Experts of a small language model.
Size: 14 layers, width 192, vocabulary 16384, 83.4M parameters.
Experts: 256 experts in each of 13 layers, 32 SwiGLU neurons an expert, 8 picks a token, a shared expert of 64 neurons.
Training: a variant of SOAP for the experts, 324M tokens.
Below are experts of layer 9 (counted from 0) of a mixture-of-experts language model. Rows are named router (the router's row for the expert), gate (a neuron's input weights, with its number), up (a neuron's input weights, with its number), down (a neuron's output weights, with its number) and show model dimensions 0-191. Each number is 500 + 25 x the weight over its row's rms, rounded and kept within 0 to 999. Numbers have three digits each.
Before each expert's rows: a language model's description of what the expert responds to. This comes from a sample of Wikipedia text that the model never trained on.

# expert 22
It responds to: Codes in tables and lists. Pieces of model codes, route numbers, dates and names inside tables, lists and taxoboxes, such as G6, H4, K-3.
router:472460497553517461527500532520519494548536484455534465507502524529511519520486485477457524452517525534482514500541491496498543500486521545507500480469496488475485461544500520480521472471509528491483494496500503485528484520530467512498473521542532539545506504484519475484529456496474475546500475513492478504538511515516526492477470497520555472509484490544481494485476530529472519533536535527514536510515488546490463541529530486460464526483506491506519539509545482491519508480516485516493533527514481515525549510509520499485538511466514512478472498524473492472510529480538498527
gate0:510482460502510461514471508474505436549489518517519492537508474505506513488464510518484484488478533474458480525493454520522533502499470496516524442522500537476492499526485528540486526449491517531460479485497476487539458565517483515514480487499506486490492485515501516498526463510483491518491512475486510489515527497523494505506502481510495495466512500488491526536542487516488504454460457492490476538536489529467497479487445541486502519442468523481485441517476503480533481517513540477501464504503532471498465498505529475455513487490470455456447476470497471494530485527506489481
up0:559463527465519485532465467483474536491462527522575533484485510472524497492508471508510451505564525554538504451491522461520480533548509503515514506511495469559526508514472509510487516503513513521486496493475462474534483495490472521517555524514525513472503542517525507509519503490521522525459499488467515500495460495544479528483511512506517496479512543479536524482510532473500502495518474501453491495529541507499501520497508455508528503528500512513537497471485523492478500517467515524454482486509478523473477513511489493510523524488501536483504552493516482543501528515530454491
down0:518514490491452473526502489547461511525482523504506507485513521500498469492487507492527500493489473460478485495531495517460500474494508532524477498507520502504524495463473482504491511472482530493477511456490521487532541493543480552483490497505465509506542520478493468514479524546504486528460552482441503472520523488522515521520537508569531509505516476497464530534471472531506503515507520430467478475529519544511509536508481453512527513530490489494517535503495491512556462487496477481519499464512540527522495496480481494490504536517506505477494460543472486492512456476524438460
gate1:484470487521501453506509482461502503552492531506470472464525529454518445514424534468537525485520523505496528510457468474464474487504476484526511500500538488525518491467465478476527502495483462450512450534490520493513506487506472466501497461524502435552496492511509528516519540492555488480510500484499485505491508514535484487479477485500508498510499461522522532503456482518486503516518487482493466499483503530457514500482510488509495486418458518482481559531503522459503489500484496557492498534534486532502523479502490499523487531518504503501476512521503517507469501503485526472
up1:509488477467485528503538514450489485443525492534526507521463526496509499484499537533463472455510487494514531503461498486491468505490502520463492525514509468488479483567488439483513506474508509508541474482476501559482511520510500465510524516493513521483459472496568444508510502515549532508472497536464482505495504507489471488490517500503462509508544566516497474490493454499491576457483504483524492541450545473480490498502488485507480504486507473480485513517469533463509496502518511491520531468524507500470504495521481499549509515496480490505481525524457517476513483493515509470
down1:480505519526514504490517506485499557532497455483482521484482535510515519458501499524521497488491501457472484489532501473480501527486517483557531487505502499555513498496543508533465507553496494544533553481496519468519557509531507538463493489497442488486489500520475507511491476500466512479506507534507515483483511472481472466525486498518502535472480473472532501493520493499519523524525499529522503468518472539489535509514508498492538495476496518517473495506447543528455482494481475519499463451516483455563494487493479495446496502463450535515477532501532520471469467498481463519
gate2:548515554482464471486519501466475506511479503509474504473472507499511543485505526514473542482493472540516485491510536538515514524529509484454504470519478513545522545531529485490465503483400535519502511482477493422499458497488498509498465521519497493520496497462522491501485519478480498484544471500521463510486516489533450551491489524525522529511463513521509493506516477514494515478485562497494519479486516509495500504484492470529486506515463484522491498525537495501483461499457500508486477527500463466522453475479475529512490506500455493556488487502480487454495506503473525521
up2:496504472490534490483506487508515432476512489511477513504481464501508541504520498471529489510508525499511541468526552480512483523471526517468507488526521472502535475476531529468466519519535492513473504498484508501518479521516518481472483496508522543468487549499523495502509523527516522524524419523482535487548478466482559491508515526499497447486524459509493487484515542483490488536478519482476508524513493515486507538510465471502502523507475501459514429486483499531506498546468496502494574536490506501478511446489535469492531462488471508493475485461507500509468478517465499527
down2:498490523525510492529523484539506495496483480479540543480500536510503495521470415488490506509479514529499490513529515475466542515498492501481465500497495497475454486443515519502512463449482505514479480503496472494485528488535524483511475496531527475486562519548462474441476507524472491482492566523476528488529481491481535515528529528504497465505457504480514492471509517501497537516498526482518527529504486500573497498521492536542507463507510526526516520492537464497513490505498464490488520484500513485498518479513476452473478466531511501453491500528464469493478544500546526507
gate3:514471538511479489489535518485472493479500493528494484488484509503456491471525500504502497499482514505438534468519534523497478517503518573504484484496507492487464521532501474495467554500501494539528514489488477500480517495474480449450510532527479491466542518455500472498506512522450482488499508491500539496491514449520521504485520526482504488482467482500492487492511459487509478525530536525521473500506535530513534502491465541464495511541485481466512456445513473494487493528456492505510545529474492527536470451500510515533452517490527505445505479493473553490547476509480524538
up3:508524515490517446490524498494537460530473502518491471499535481533450493493505477533496517528516548520484504473514486477521520489508475541537504476522460477503508482539451489519468528481488513522500508530562495482496491520475477521520526474481484523490517528522504515514480508576469485525494528490526512479496489474493480467521474504537469508488504479497503515498528529511517505507517516464458480506524509520517480535463441519504503482522539477514493490468524531500518460443463479503456539468465536574504463477518530471522514486527510491520500493536467476456506493501514512480
down3:520509531492542511507479519473470527436509494511472481505520509520463463523525487498494476479531522484513471480493500491505509476574496504502506503501538516529492511448504539514482491433478515500476432494498510528523529495533474494491510544517456527481506507487541460519485469507559504503511489469513485506510462507488456512511472444518510475522479493469499518537535490470502498473531516470487489483511523481462537484524510470512509490525540513545519524501488507526491519487499504522508506533503550512504448487464481513540520473497495487535539470462502456493502476546458497520
gate4:444489451558503513516453547518534502444472475525471493483517481499485502508468489491492471480520445501512497507479510510489516511526496486516497508481482513498486546521516448449481493524536494466494542489491526541471501506506529489501494541501492524477522486509515477462461482502493479534533496476521523494507507455500520504529495492469510474508513455524494462529463495509501523505496505479518485481459480503521492474487474540536510508502430517478467516503511443490502448462479558470508466487486488509517506524507485530513499477569485502536475505525536497502503465532466480518
up4:479536506490506547509485482470486528498495540475530509551516497509484453506517465490555511473472472485496468548542533496497468526491487491531496503497501549485500473524531512528467536498459468548502487499517487475531472478471454514516476456524513521512541530477523511484503469472472469523499498506499469492483527499511464492499503465456453532473506507474523483492512520473522530550500538453500491471505535513530514487522517495566496513485539485490537471487469459485496486544514527528493503519474483506531476512478501492525501516474526466535525489486499492465497485559501504477
down4:512487522536519476487506524519522520520450486501529465477457469503526502480530478499489492487495487472525534483484502466530479469454510484505490569507482506506483464531488509469515480498501490543463462492478469500541526523463544521467489479498555474497476484463516539493505454484519489537504494504510427541491548475537533556428513503536525521496486529494509523502498518562509486525491530484518518510499515496456475498474486532503544485491487480502500527526495488487550498504509530509486541490467499488460464501471503553483483523499494501476485495518502496511511512525495498506
gate5:491478480491462486519550485492480490506514497504517535469474453512502482475495491474546481487509532482492513518480502463532535482477466473486451499500495500470505499517551483536531449498504470544519508515493493505529446490522486455541455511542483496523476472498532507467457493525489464493475498532495499502513502493551464536531461493440503545486501460517536523474476499504477496491507486504488499477535510504455508518488489475502557527489461462504492482548517493519507495513426510493498476530508495510538454511493492495495500547507483461517530457516523511475503511483541498512
up5:513521531484523480502544530526502536495489501456495485499496542476509517545477457450507482503480527534459516461498482477511475494490501496484525488502500509521489513457477537473536547510521527545520480560526486542466503493496474481503504483462505524483526474516493461585477482475532518486505494478488542517498497505539500474491543486502516482500520471488566454482500464478500533475467489489489508495428556476500510495481477552544501514491550503512512507510473478485508522522529500495504452529499543485501542504472500485495503474500490480487512505509492512521499528504476508483
down5:488517531523507515481490534478498531529534510511483511534541484499481536537527496525507526496511477488526484522522503512504501468499524500488475482497501476455473536497537500469468501519492529495454492498508508433541492468499501507476506481508480471551488478520501483491500496477471496523441502491516477505538464498494502530431493484509473480523511484486484509497477496518447501501471541532511497478539484547532495511510489546494527518520527499484491484525517543507506503483463516450498502484486488531495507465525531458494531546461416506478508506512515476499449560507528469551
gate6:538503473504535501490472530536506515494484487500504532450494521458518498538526548500519498488506478512526484467497520479548466527463498466490493495474516496495499529530557529500508530539486465445454513522504461504513481482501464473536537527490543507469493484533515502511516510473486479481483471517485473469501486505496500440560491504486518487513501494489513504484475453519506480452515497483538506508510479524525479487454496536497477470508521542491484487535532503464509490441471535545487467470498495546510518521474452520502515492509524475505548486491545515528537482498496480470
up6:456528467528515496567558469472484477474538533520505427498497437543514520501557521486497501500513514538504538455493498484496498469478478511491506489514503515509485503511510483491503492495508527493513471526556495483474447529473473490458512506477461497519490504537492502511524466458508517490461493511491532512497491494509519520536524484529466482468515490467529463493517569502500473469498468496476487536483458514456508505483474520488528498498510481462470503491513523492513448524519504506431497518501493532486514528506518502477471516480508507459472492460533523489490503504485474523
down6:493501526490511491522479482519518470489477441485547536501446513453507534495458508488505519493508499556501490528520494479478487521482502444496522475485470492481491490534532487500468486492463534560467516498487540522509473475468506483505481495491439468518552503553530474544525542513481498477511510470526504517513491479454495509526456476485487522496504499523497533501463511515565493476528516502494552482449521482475476488517485520489508516480507493505544458479507493509479467455507485514510501474516509509519488546531524491504478522491530486526515478525480488467470520461490541527

# expert 8
It responds to: Word-initial capitals. Single capital-letter tokens starting a name or word, usually after "the", "of" or a list dash, such as G in Gansu, K, P.
router:500559462508502489496505479502534529527540481500522481480489517460544500501509514444469480521477478477530498514549536529478534485525501487476518487484530501512530509487485542528501464517508521482505532525515488514518479470536534463488539521480476477519478509517441521521474496525495530514495469500502531463516507494523480477468524488527459520532534512499522512489531507503481487488473533499482516541467488529513537459487528546489526463473525469476495469483521474470495501508498471468471479447459450463516476490505470462490500484529473459475531503464514501527496506532521529539
gate2:484528462558466498491490487491499503492535485482531542494513505499486468496476483468494470527468468465545494492549546516501492498524542467457527538531468493471506465507491514486521503550467531493530489512496528541514477523515513478486508488508491500502478528472520520467506528504489503446449483503534510459431518549483519484492533483464499505513532468502513512456491511483493515497518485487509495499502457517507453480447506504465493486529462495491541498467529494496495510501469491517497533469460461532511538475474509529520501460526492520474505463509492538495510531527536540489
up2:521514467504491473475513507498488508533492514498494518517504466534485509520503546474527475490537489482481465461515529495505531483513467546501552484519535467497449447529516512522526443481496494496517479465530492509522455509498503476551559510491549502552539527458477519487530445516502506526499434533492474503502492499539506504508521490485495494500477505534490512508498517468548505519517457482490483518518533478502511494522496524502498478513500491467490522507474473493515479508505528491490481502541519524494518491491466444453512484490498511554480532493494517503527528561434485482
down2:516505509494498452506505524491493498521476543509491560512464472506480482461480470501523548493473506495485486461490459470464486482518461492507512478524497506481482513505536486502514497484515502509473471498495488431437445494437505506519486513501552493495498514498540508532482497502528495517526504519508487525508499461499532507553509479468541510536530461533537532499504500512463485475549502528453481571522506474522489483506499524537509498503505536530500472476516461500500473514515533482503505514501491481521491560530466450476468486512505512533516540496464487493538500509493464508
gate3:513507515528437477498505473471471517486522510501539541493506512510542460522476508495526521494486490529497436512507556530483491461507495527524498535450493486514527483465462509460492515438509468488547499495495500511487516495468443493484539515489553555488488502512490497514463473490494509466486500450457516475467501515509471499500554489516540489509507486495491509514524484483481469488466512529470498463497482565508508514446472506515509482515466488544540527476496492469468498508481496509514497491453504499505495526500527508493507478516462520494555518457515514545509525517494486522
up3:492497502496452502516486500500486473528493496525497466496504528529518456500493540518507483487519476452534496514517505525513549523497488533473485509512538525518486496511544494499497497535511528466466538544508513510471521470515488459484421524503474478530501511467499474536457497463518515501466509500495510544496536503478477506484513483524496514498440541534515492511487484456503493526529547495487475535506514474487508472477523506463467502507546512521501500500496460471525507464561494526447488521519503489463479536526521452484498507550489483510492499471495445491544508466452506476
down3:487492462481497531456497516490477453514463489533506510463531487485532525454520501500509514510479482517512493515483502493545487501478464512484475518492515478463542552519492479469501563448510484493489527530488499501526488516462508479494510472546487507569530485514485498496478495532533504476546476510513476528509508468471501479554509515502537482506464516496545512504482505505461506517487505430509501464479490522508515522545525517489474498492503398514473508444499523506532536528488515472475488535507490510533484518496505479513491475488512466482481463479498511520528521519501527482
gate4:508476504467497494499527548477514507519514501511502492502513483478487501469500496507452468434492535510548516505506440486474523522503539534477530492486486480499485526502492542486519481541472467533524503448550482475502512497484483498486504441493473472469478536535512495488532485473527529498510491464490542546477509548560520512479462497511486505523526466538456492533524520501492500477495519499479532532532476516488475488516518495481500512478496521490447522459497491528498496487502498548511488511507467494462475487485512481485472508513460497491573478501484498495561537485490525542
up4:530493463496493513513502481548521514554476457490496501469540519476464501509521496521461451543486457522462525498485509471545448494493502537502494503476529438491517419476526455532509504500495468518502552495514508451515516488514501517474511515525505513491503486516507494506523542520473525512449525510521520479460488494447491511534487500538502492449535489448504467524533508489488513526480479501477508483488491455499558524527500481465523516499502446501499501528487488483497494490465507512514476519523464500494505531458506519500495496520511497530527500512510464516508451484515485469
down4:492508440488486483455507512513486512494478532482483449503528505503520514521500510493484485502558435570515496492465518473521498528537485446512496534518462499549534517511473482513515489479530525495503473529458463509490483537517453500473511494462486531461512517514494497504469480502486540488488491472501545492525530533486490534488500485517491472522485483503463514474511537491510478480485495464517486519533501502484495496481490554510503486502451538530475515499471540514487486483492487481487532521523527506483482512521489435512504552491463493488513498474513477513449492520525535571
gate5:484455503516549510519511498489525519515492503503527513458478502526463488501493468499471501512493464436446497514509476497551505483497481487444504464525481502494486535471521487501537510518497531525527523482475563470473503482473503566506523478487509543510524488493492515521500516464502508508508480528514509489450536486487528510440554527543507482523531487535517531520485464531495522495529514494499485533531529492485516487520496516516476455525448527494517480498490486480480484531461486459505510506500532461548479510509501499513446546515457505481506489516521498509466476471531531507
up5:516510511497471500489512462487505468512531475522526464489474486521513537498483494463513521463479504517497501484493515505476536475506511497537506549492486533466508501480511527547480464471468500506506510489496490492463505498487459476474494475519486470501493527499474491503526473510545528519485508526510501548478493497467477511496459499481506487499455538539502499480507491435490499526509482508473528450475475448541477523523511476528486491471454491519456452520536485485515474510478554548454501505502483426478510515475529509495478567490493471547506501513502511464496453510505453468
down5:444461507491471479489478479532524526494503504480487514540497512471444452486537492499507480518525496509479471518507507482474466487488518502475488479494513522487493488514461475516512485475465487493500557512475510500522493532492509524532480490549516491498492523467464549518530485519520529531507491521535426508526508481450534508478490487513505508484486467495469479517496509526502538486515535471491525485537550523496475458475543529505532501513468521505529518509424479513547487471470507487463523484501503515509496475498504493523478531476522507470550494528502478515552509559514517457
gate6:493503525505505498504521535527497506526498484523508560498502478540482490495504518473491494505463454473478530513483521471497513488479518499488527527447523489519520505518529539511558510467497488515513491543507487496478530489500478475480513487513502461496505527494517521512494499510517506469523528468474484534466516529468504522523475507468544489507528531521525476531558517498539547496552502511524504490486524476464526516511525479507538477486480464492550478488513463507454531470524509482523455520506465453488517492446527474465494482506536523485526484529493517544461480480533555567
up6:516530508494505469472482495514530498533527508488523480516519486471539477469522508533454537515477493505507551511505573550506490519457479508510490500503513506504484484524532504500548461503481497508507504509514448529525504496479450497501527547540471482483491504506495498491495493548481504508520431509483599481518483479512499485487514520480468526514465492482496536529501502507493511513520466481454503513479530552469528463465547493512504491538544469528494491489499518450507485485502468486534504504516476442508516475471475482502522472493499526516519479496520507482512498516457539493
down6:482511471514548505494475511475505484492545508451502504484449473495517510430525492544462470479498502536523511509507494558469518520528469517524486482479558514519505471499491506549505488455527486471485516499514476481470496486495470478494523528492499453514491502514498483536499453497466475514495495493477543500471540485499492515456548515528475532536514512485512557540542511447510522488511496507507465521492489514505497535490550510515498495479513484502528474546511468478546494493510470525489469492465499464508462487485467492489518490501552512508497497500502540470434509501492534511
gate7:488480496531529531445457488524543493473475540505505471552489503535480488513496496514456511517504519517488496476491494532502494473518519490453515493525501492501442472463492525503523507512505494504524519480489493528490518466525507490495505534509521547505455485531493539500539537482479452500516521464516497492474523572494502495474517487499514495540556500493489546446513499455515477487479521519506471511486496534494526485471487546573482508506479464464534499487501473487460536507470512488508526483535540527500534533501529494469493559510524475482481474505498507462475476511490484516
up7:481489513469473504484502530467445506478496470462471496486520515477484516489466488516519472471505494452502530483486536466463493500469534542497546486518492489534467518478499443474518521444489507533523500493512510525495488495480484476511508469475538520495574502496524524487499465510533528535458478529482462494469497506458530507492473490465452489508488505515523507504535505531450423529538506503510501520504430528489467490471497478532545537508454469496466483512497494483512514504483520473510501496486496459509489520463469480524508538500513498530528511523478495483500493496467501501
down7:496514502477513481489471479474492485485493509486453534493507559531529529484505557514537516490486449501506507510487516467496491544493531509558477508469469520520504487535529486481555505485500519484529509508508517478493479470490481474550466435485462504495472486482509526449560503516480493491501501472518492517504485527542529505470503484542502504505483492545503510494485545509543509488474502498464511493516535441490500518470461477502519499430501513532500519502507507467463536503466458468523509472519571485448532506487494470472497501494519525540488505501504516489502512527497500489
gate8:426558483482504522492477524482497540501460476527498489507503499514533525468482488492510509537503503504518471459506496491505534507478497493449471517517486485530499503515439490526527537543453521519545496507509498489513520480478521503464507516525537455519503499488465492513490476523502517473491510506468506529491474472494499499468454510580447497532519538520472485484496568517473500467516514478496520481496516472472507514463487527488502518505540489469495502511505508450482470518518443524519525482533461490486470504491501468476576517507525502511511497493478485497499472468490460511
up8:508552475521454531518509482505471503520481490541526483466467484494518517528493468529469518526516466538501533523529499503487490469472452515563474520503495493517500494523487513495498526531508499527510501488550517519486508553493536510515487469485495516471506512475495457482526498525528534575507507534540497578539526480478498480479530477492484532504479472486472498480498498523475482536501500461507448515563529501491505498449476516531522466510491518511540490456507512507510475535469471478555535473494500498539525525499511499474482475494520495499529516488502470530497517504517496488
down8:520483505517446502520477537489486510510515497459496503522489524519536519465490472471500508472487472464498498522531473496487505488523510485476535443531512511504509475482508524516477511504517548515500495487536581518508488476534505480480530528522500451474495510513493484523509489491505499584477540492506527480502545435514506510481508478504521510466545483497492488479514500507530509485489495551477523471521492544531463457485455494527477500504550482506493473511499509470491476482483481504489486500461537503514547501528516457480538509537480498480495470543510533488475440504502463460

# expert 36
It responds to: Word-initial name fragments. First pieces of proper names and rare words, often capitalized, in taxonomy or place names, such as Maced, Idah, Garc, Xanth.
router:466469502541512480530501528503501489524525469459523465499522532523496535513504488475469543455514511543503537503528498522481525508485514526496499490451514497480482447557503515477517459473532518483474499470503520484532492508548472509494489509518514533534505497485526482493520462474482477551506475516481466479544509525522538504478457503525561464516485484525484508465487510522459506531547508524512541500515500524469462515543526481467474521473493484510524528523528483501532523461516496516484526517512500516498567504498511506493531510466501516477453514542489496483506516493554513532
gate0:454538551503560453497482503510494474557546470543496470489489468492504498501522503509522509511474502538492500528505537506531481519424501473515496508492538493475487481464488497518526523487473506506479520513478502483454558520480458476498509509527529531510498483463507491496507466523542512469522506529534503504469492480478429474477491493514474525519474520468540518552515485492540529516498511498535518501436500492509518473468552509537514477502460504508494487475472481511500483468518493536476472494519509507484495512492457500486487499503510514536533490513487478456500507439495492494
up0:475507525521552463462488477520505488536550495505519502459531506531466521483443497516519509488527482459501484479521504509501528496490540490484489506497503497529509493477506471525483480490527484483526478444482506525484510491513496528492482479528499510495488491480492472470486517520531557516519479536511494485493491465516517509496431469515518474490495482487437478498535469508489479505481462498492503504518491510475510522517475491485476452513508539478547542602491543486499478490457510493475462538513549504510462570481493491532527507478479496499487476499498525519502516495533524457
down0:499475495530495466484476474482467543501480490483475491532487489512462522512515483512475515520509438470474522489505481454504497504484508514486512490479515493509488476523542484470493524522423537512500485516465485507550503469499489500502528527488492530475476525503496489513456534468482475526538538484496507486510508507502512486499527513534512477516529470492527539512501509515499493489496552475470499498477524491502547458525482517463492508527518510463488466469468446507549494499481553464474559513471515549446538500497487487516517510499498464472542554499515561465504538517499497518
gate1:489497511460487515477524494499552501480507493511506456469486484468495490553528511497534499537456473502486548508510526525465452508538498524478478464472459511478525499480516522471501534568515499540503522475515493482537488525468467551490523509517521474491514495523501527530502532479485508557497502503495516481495484500469526511546470508522522493528463486501484458491500512520471499492503506540479471499496543509450520481473487486463481492468502505494518479508577498483522523532516459507467515492474500500477511440506486533495498511535467509537488490457519504531480484535508448468
up1:489497553487500496495501454499525518473512450536496506476577507486493539528477491512498471491501486479512512509476523485480510513485550489519517484546473497512447497528498477444474506489482512505526458491479550485505517442524523452503500507501499471513539509507555480513566500500489480486498494503533511500473543469527473482491535516511546490524502448491490520479446523499503499480506499524512499513508467464556524514515479496505473515478474482503500537493520548489497501485465532499477489510498501473470522521518518441512502512470484526457473485528464470537494514526470465480
down1:465467501528456484481475488486460468518474493516544483499512486527511505501496466503477468498507543528533546505500466527474499513487481464490481491508526549531499496456526505516510483487496506539476505503410507525465479463485453505502486520463509477497520490489481491475490496474536489498536483497460511530530520533488522545503511514479501510480505502515544498525508503467450498500505488512518519445513494509501518504498504478522531519447500468538526526533517555494524544482482521506538535533501557521489451485513474488477452555508489509524476494461478459509507504496515473505
gate2:461519493505506524451531520517491536516506501494477489490475526495502453501546502497497501515490495523526471508485505497527484535499509538464485431484448451500506537508513550486520541514543479485559511487552475544514529479534473492482493480511548464422480536473535523458507482478477498509496464512493459488470473498459513497507537479509489528530535491504481482472495475514481490468512546519504533510497473540468504527543500498499483503508500481490485477484494508510512554512528485498510471500477528518547466482501529533491493490489496483548529482515478472505493468510481510493
up2:523507512533506482541493493468512525513488491522480493506465562486490506468469547522519489545523481529467486520475479523488470486528480477450493540448527517523518493491496536468530463492479522490482532453501526503509474521523505502486491497504458544507466461477478509496535511506524475524484513480460542450515466513515454473523493488499523466520534524495518479516436484507503535468527531501494502531495508469484528506469534492499480511529498438500486539523475508509511484535503469504499481460515500507505463522543484468504526465457531537503472530470483525509470525506496529495
down2:513493473492545502522475494501484476517493511519457538462504458479534495519487511534490506476470498452506475466522524527504558522520497455465519507465476507463511519534519492526447482519485479490480524565490510484474470488531482509513488489496494535497518510478496505455472534441494523500527504494510489506481491448526515472481503503483433528497461522501472496497476506542509491494499492504551472504523514499512436521533488456505487507537506469520508472497542511520503467527499477470511473502512523519532508533481462467520504497517470486526483520484523562519486566508496519483
gate3:478509503538522498500481514499502487500522473494523546446465538510504475527534486477499520465523509511544508481488488531488509529491475486506460554470525544451533546534437491470518495462512474518506491468527499515551523517498508508497497528504551465511532486493466556485475516505497484513507502506457523469496472502540468475554534524523505498474514478520453526510502493445519491512488484498490468498491540497506552521492456493498528512520484515507510505491513498481529503456520492467512549451497532460476457496505509510481525501542510466494488499494508455509501515546489493481
up3:446487529498515501503505485510540528456534539522495417482496511491497514440511490468484468487520525532446512500499501507488510476513487517472485533496541499561530508504538520485496498531533525457508466511545502508500480478526492524511525465480491545488532520547522523533500512464490516505473471520513526497479510480497487448515530430503492524524497509499529482494511517516487495518476491551488489536501485480471457494539538488512535505508477507511513534510505524455513521513475529498499518494534513481528477513508534460474511478457489505518543495487514483546493452530514523508
down3:489489521500502491479450512506516523494496506464513467502500485440504465480507462528479550484490481507473499492520515453500536505502504485493530502483507516480509478532499470494561480527510519452509490516501507447469496510469491496463499457449496484523522521500478432463498504515474502492498558518479522519511504562505478481485499521510497497502543502499510502497495513513480521511544536525520534514455515539496504503506512491453509500484540505512499489541515517450562467482463481481524542510505509550537513561512517485472489504478515521454499569486504474484479490480500515463
gate4:488523472485470511499485512475505482490508475540494461446548508510506511495534524449503463506471502514499519495490505504506494466464479512534544506499505510508513494485540473547493541507479500516486539525519511544463513486494508480497512479507515483519488491477563509476493487456489494443542475522535531509485476520535513494446494469512492472504452475499514550508469500524510477468501483460497530518511491505506460511508514519471493516447476526512488455467471512521515511448452518472500473473474524469512495546525519475483543514479477530524454458536478522470512513527498504459
up4:488524457485500497503506502483521491491471496508486543486528527518494520506500513480515517463510482463496503479523508542507535506469503496483554520509546461466511481529527491480494512566516510458525512463500507521512514501525511490495541492555489482514487502512496519537498482459510507484508495487543441523508486538533472510505484530464547494482483440501537522498469454500498494499479502483500516461503458495491496521491504504532525479487507554507506490485509491498531520482455546470474464502507539486495497522499581493484515454496545507479495509456546482507499558544522466535
down4:513461481484533485502523465449475528480505476492507510516579491477471475482484565507510526489489529537554461499547492436493498494513479515496485512530469492473538517542520508498498531505492546509526484521490512503485514545477484520480491478509492524477494521488530476544484515507479537469524496504532483534509518506512509486454509501532472492513491519522520515440497485510557460499515527486447497434489477498515502521510461437432499490487494514507496478497492499494497471463513490525518499491512482494504496515494508472496524519517502477497529455540486528523495552503493518482
gate5:510485504464485522527507487528470491478490486523528519470501477465513496507486522484500536475473497525486537528452500468458482507454525537491574508477478473438502493549501525513517525505506519456500504484534520508502546510464465551514527463531495450479488454500480487463514479488465487501492495531452473476504515484507503502452510501501479515491516504512456546521495512525481464547510512465511486489518497465480488496483514488488519488521463531501515509496520502518533476519505481497468491486502518504505477549479475500547535490508519493505509552502557459542490487477508524439
up5:486476521505534455513503526529492495453515501530541492528496510519524501493472515504500446493512539499481489512536516480500534494521547521488511497512502468484512536561489499552521518496487527512457510505532472478516484464534523515532535563492480451514503504490452479512534489508444511448513494520472496482487458519525545455514507491505479528499540482513528494484486486433512505514518484493524500499521526527501516519539518530502519516525489521447504523522477462489458492472533491498474485522503569483506503479479496477505476518472480488493483476529521506447540518500516465490
down5:477486460524476488482509500492510530536500480529468537459507484538509461502547498498540534507466499480470555506499518473496468489473483489476506550478489495447474524508532498512472503524475481478499489498512487493511512489501551502523449512498508507510491472486517469473495487508502523488481496519475523448546521480511457494540516482496475512525530481492517490499480474480464473524524485536451525528507526488527471474493502505480480485453537480487505548548499534492518486530500504503483523500492504514502528550463449513481490495459513509548511539466580488477521528460474522520
gate6:459498506448498504490501551482509507492511474496501500512511483534496546502467512529517513515434521506521540543477496522505501493449510493470486488505511506516466502514492520497484522500529522490512524468468524496453454500527510520536486515495505511479474482524438505428504495523500475542472460510507464465476450494501528452481445497521466453531481518521447517513489472492510546479498513501493510473509519521484492464495501488504511482495478490468549492527503501479492499487504463516505495516535531538509497480488462541519489471475502522525496515518507516501464471572509560473
up6:470492474469561533466491482492548495477506531508538496477509522521494493519457506489512521442493497521510488489472513483512474480552479486500485508473524511490508503514513483482554511551488463490547473473486508497496465475481476545491511502510515520512557454552471488500500514487520446526517490493506486486490452524493503512532528487583513536554461546506498471488509493529502462500487499505520496497492492462479511519499548499444496531486470528441541509494494500546497513515491475522491458507479499507491502473525528542511502523516495508504481465475533490503486528479509489523
down6:538523526483481503522519475495513480484529479484499551551455483514472526513480487472488495466533516497474535479496479508530467499477527485509546520495487518539485429486449512540508523507479531536537505542489481420498459535500457505481512484502460506521501494489513556481526535532475456509517553504447544494490505485503524479486493529487540546487510514484483496476530528462488529519484528497508509459540472519521489484471496503460531524488504500514472495511499494481509494539511504495542463479514507473476520527482493492523524505473505485464533523493490471514506509474503490492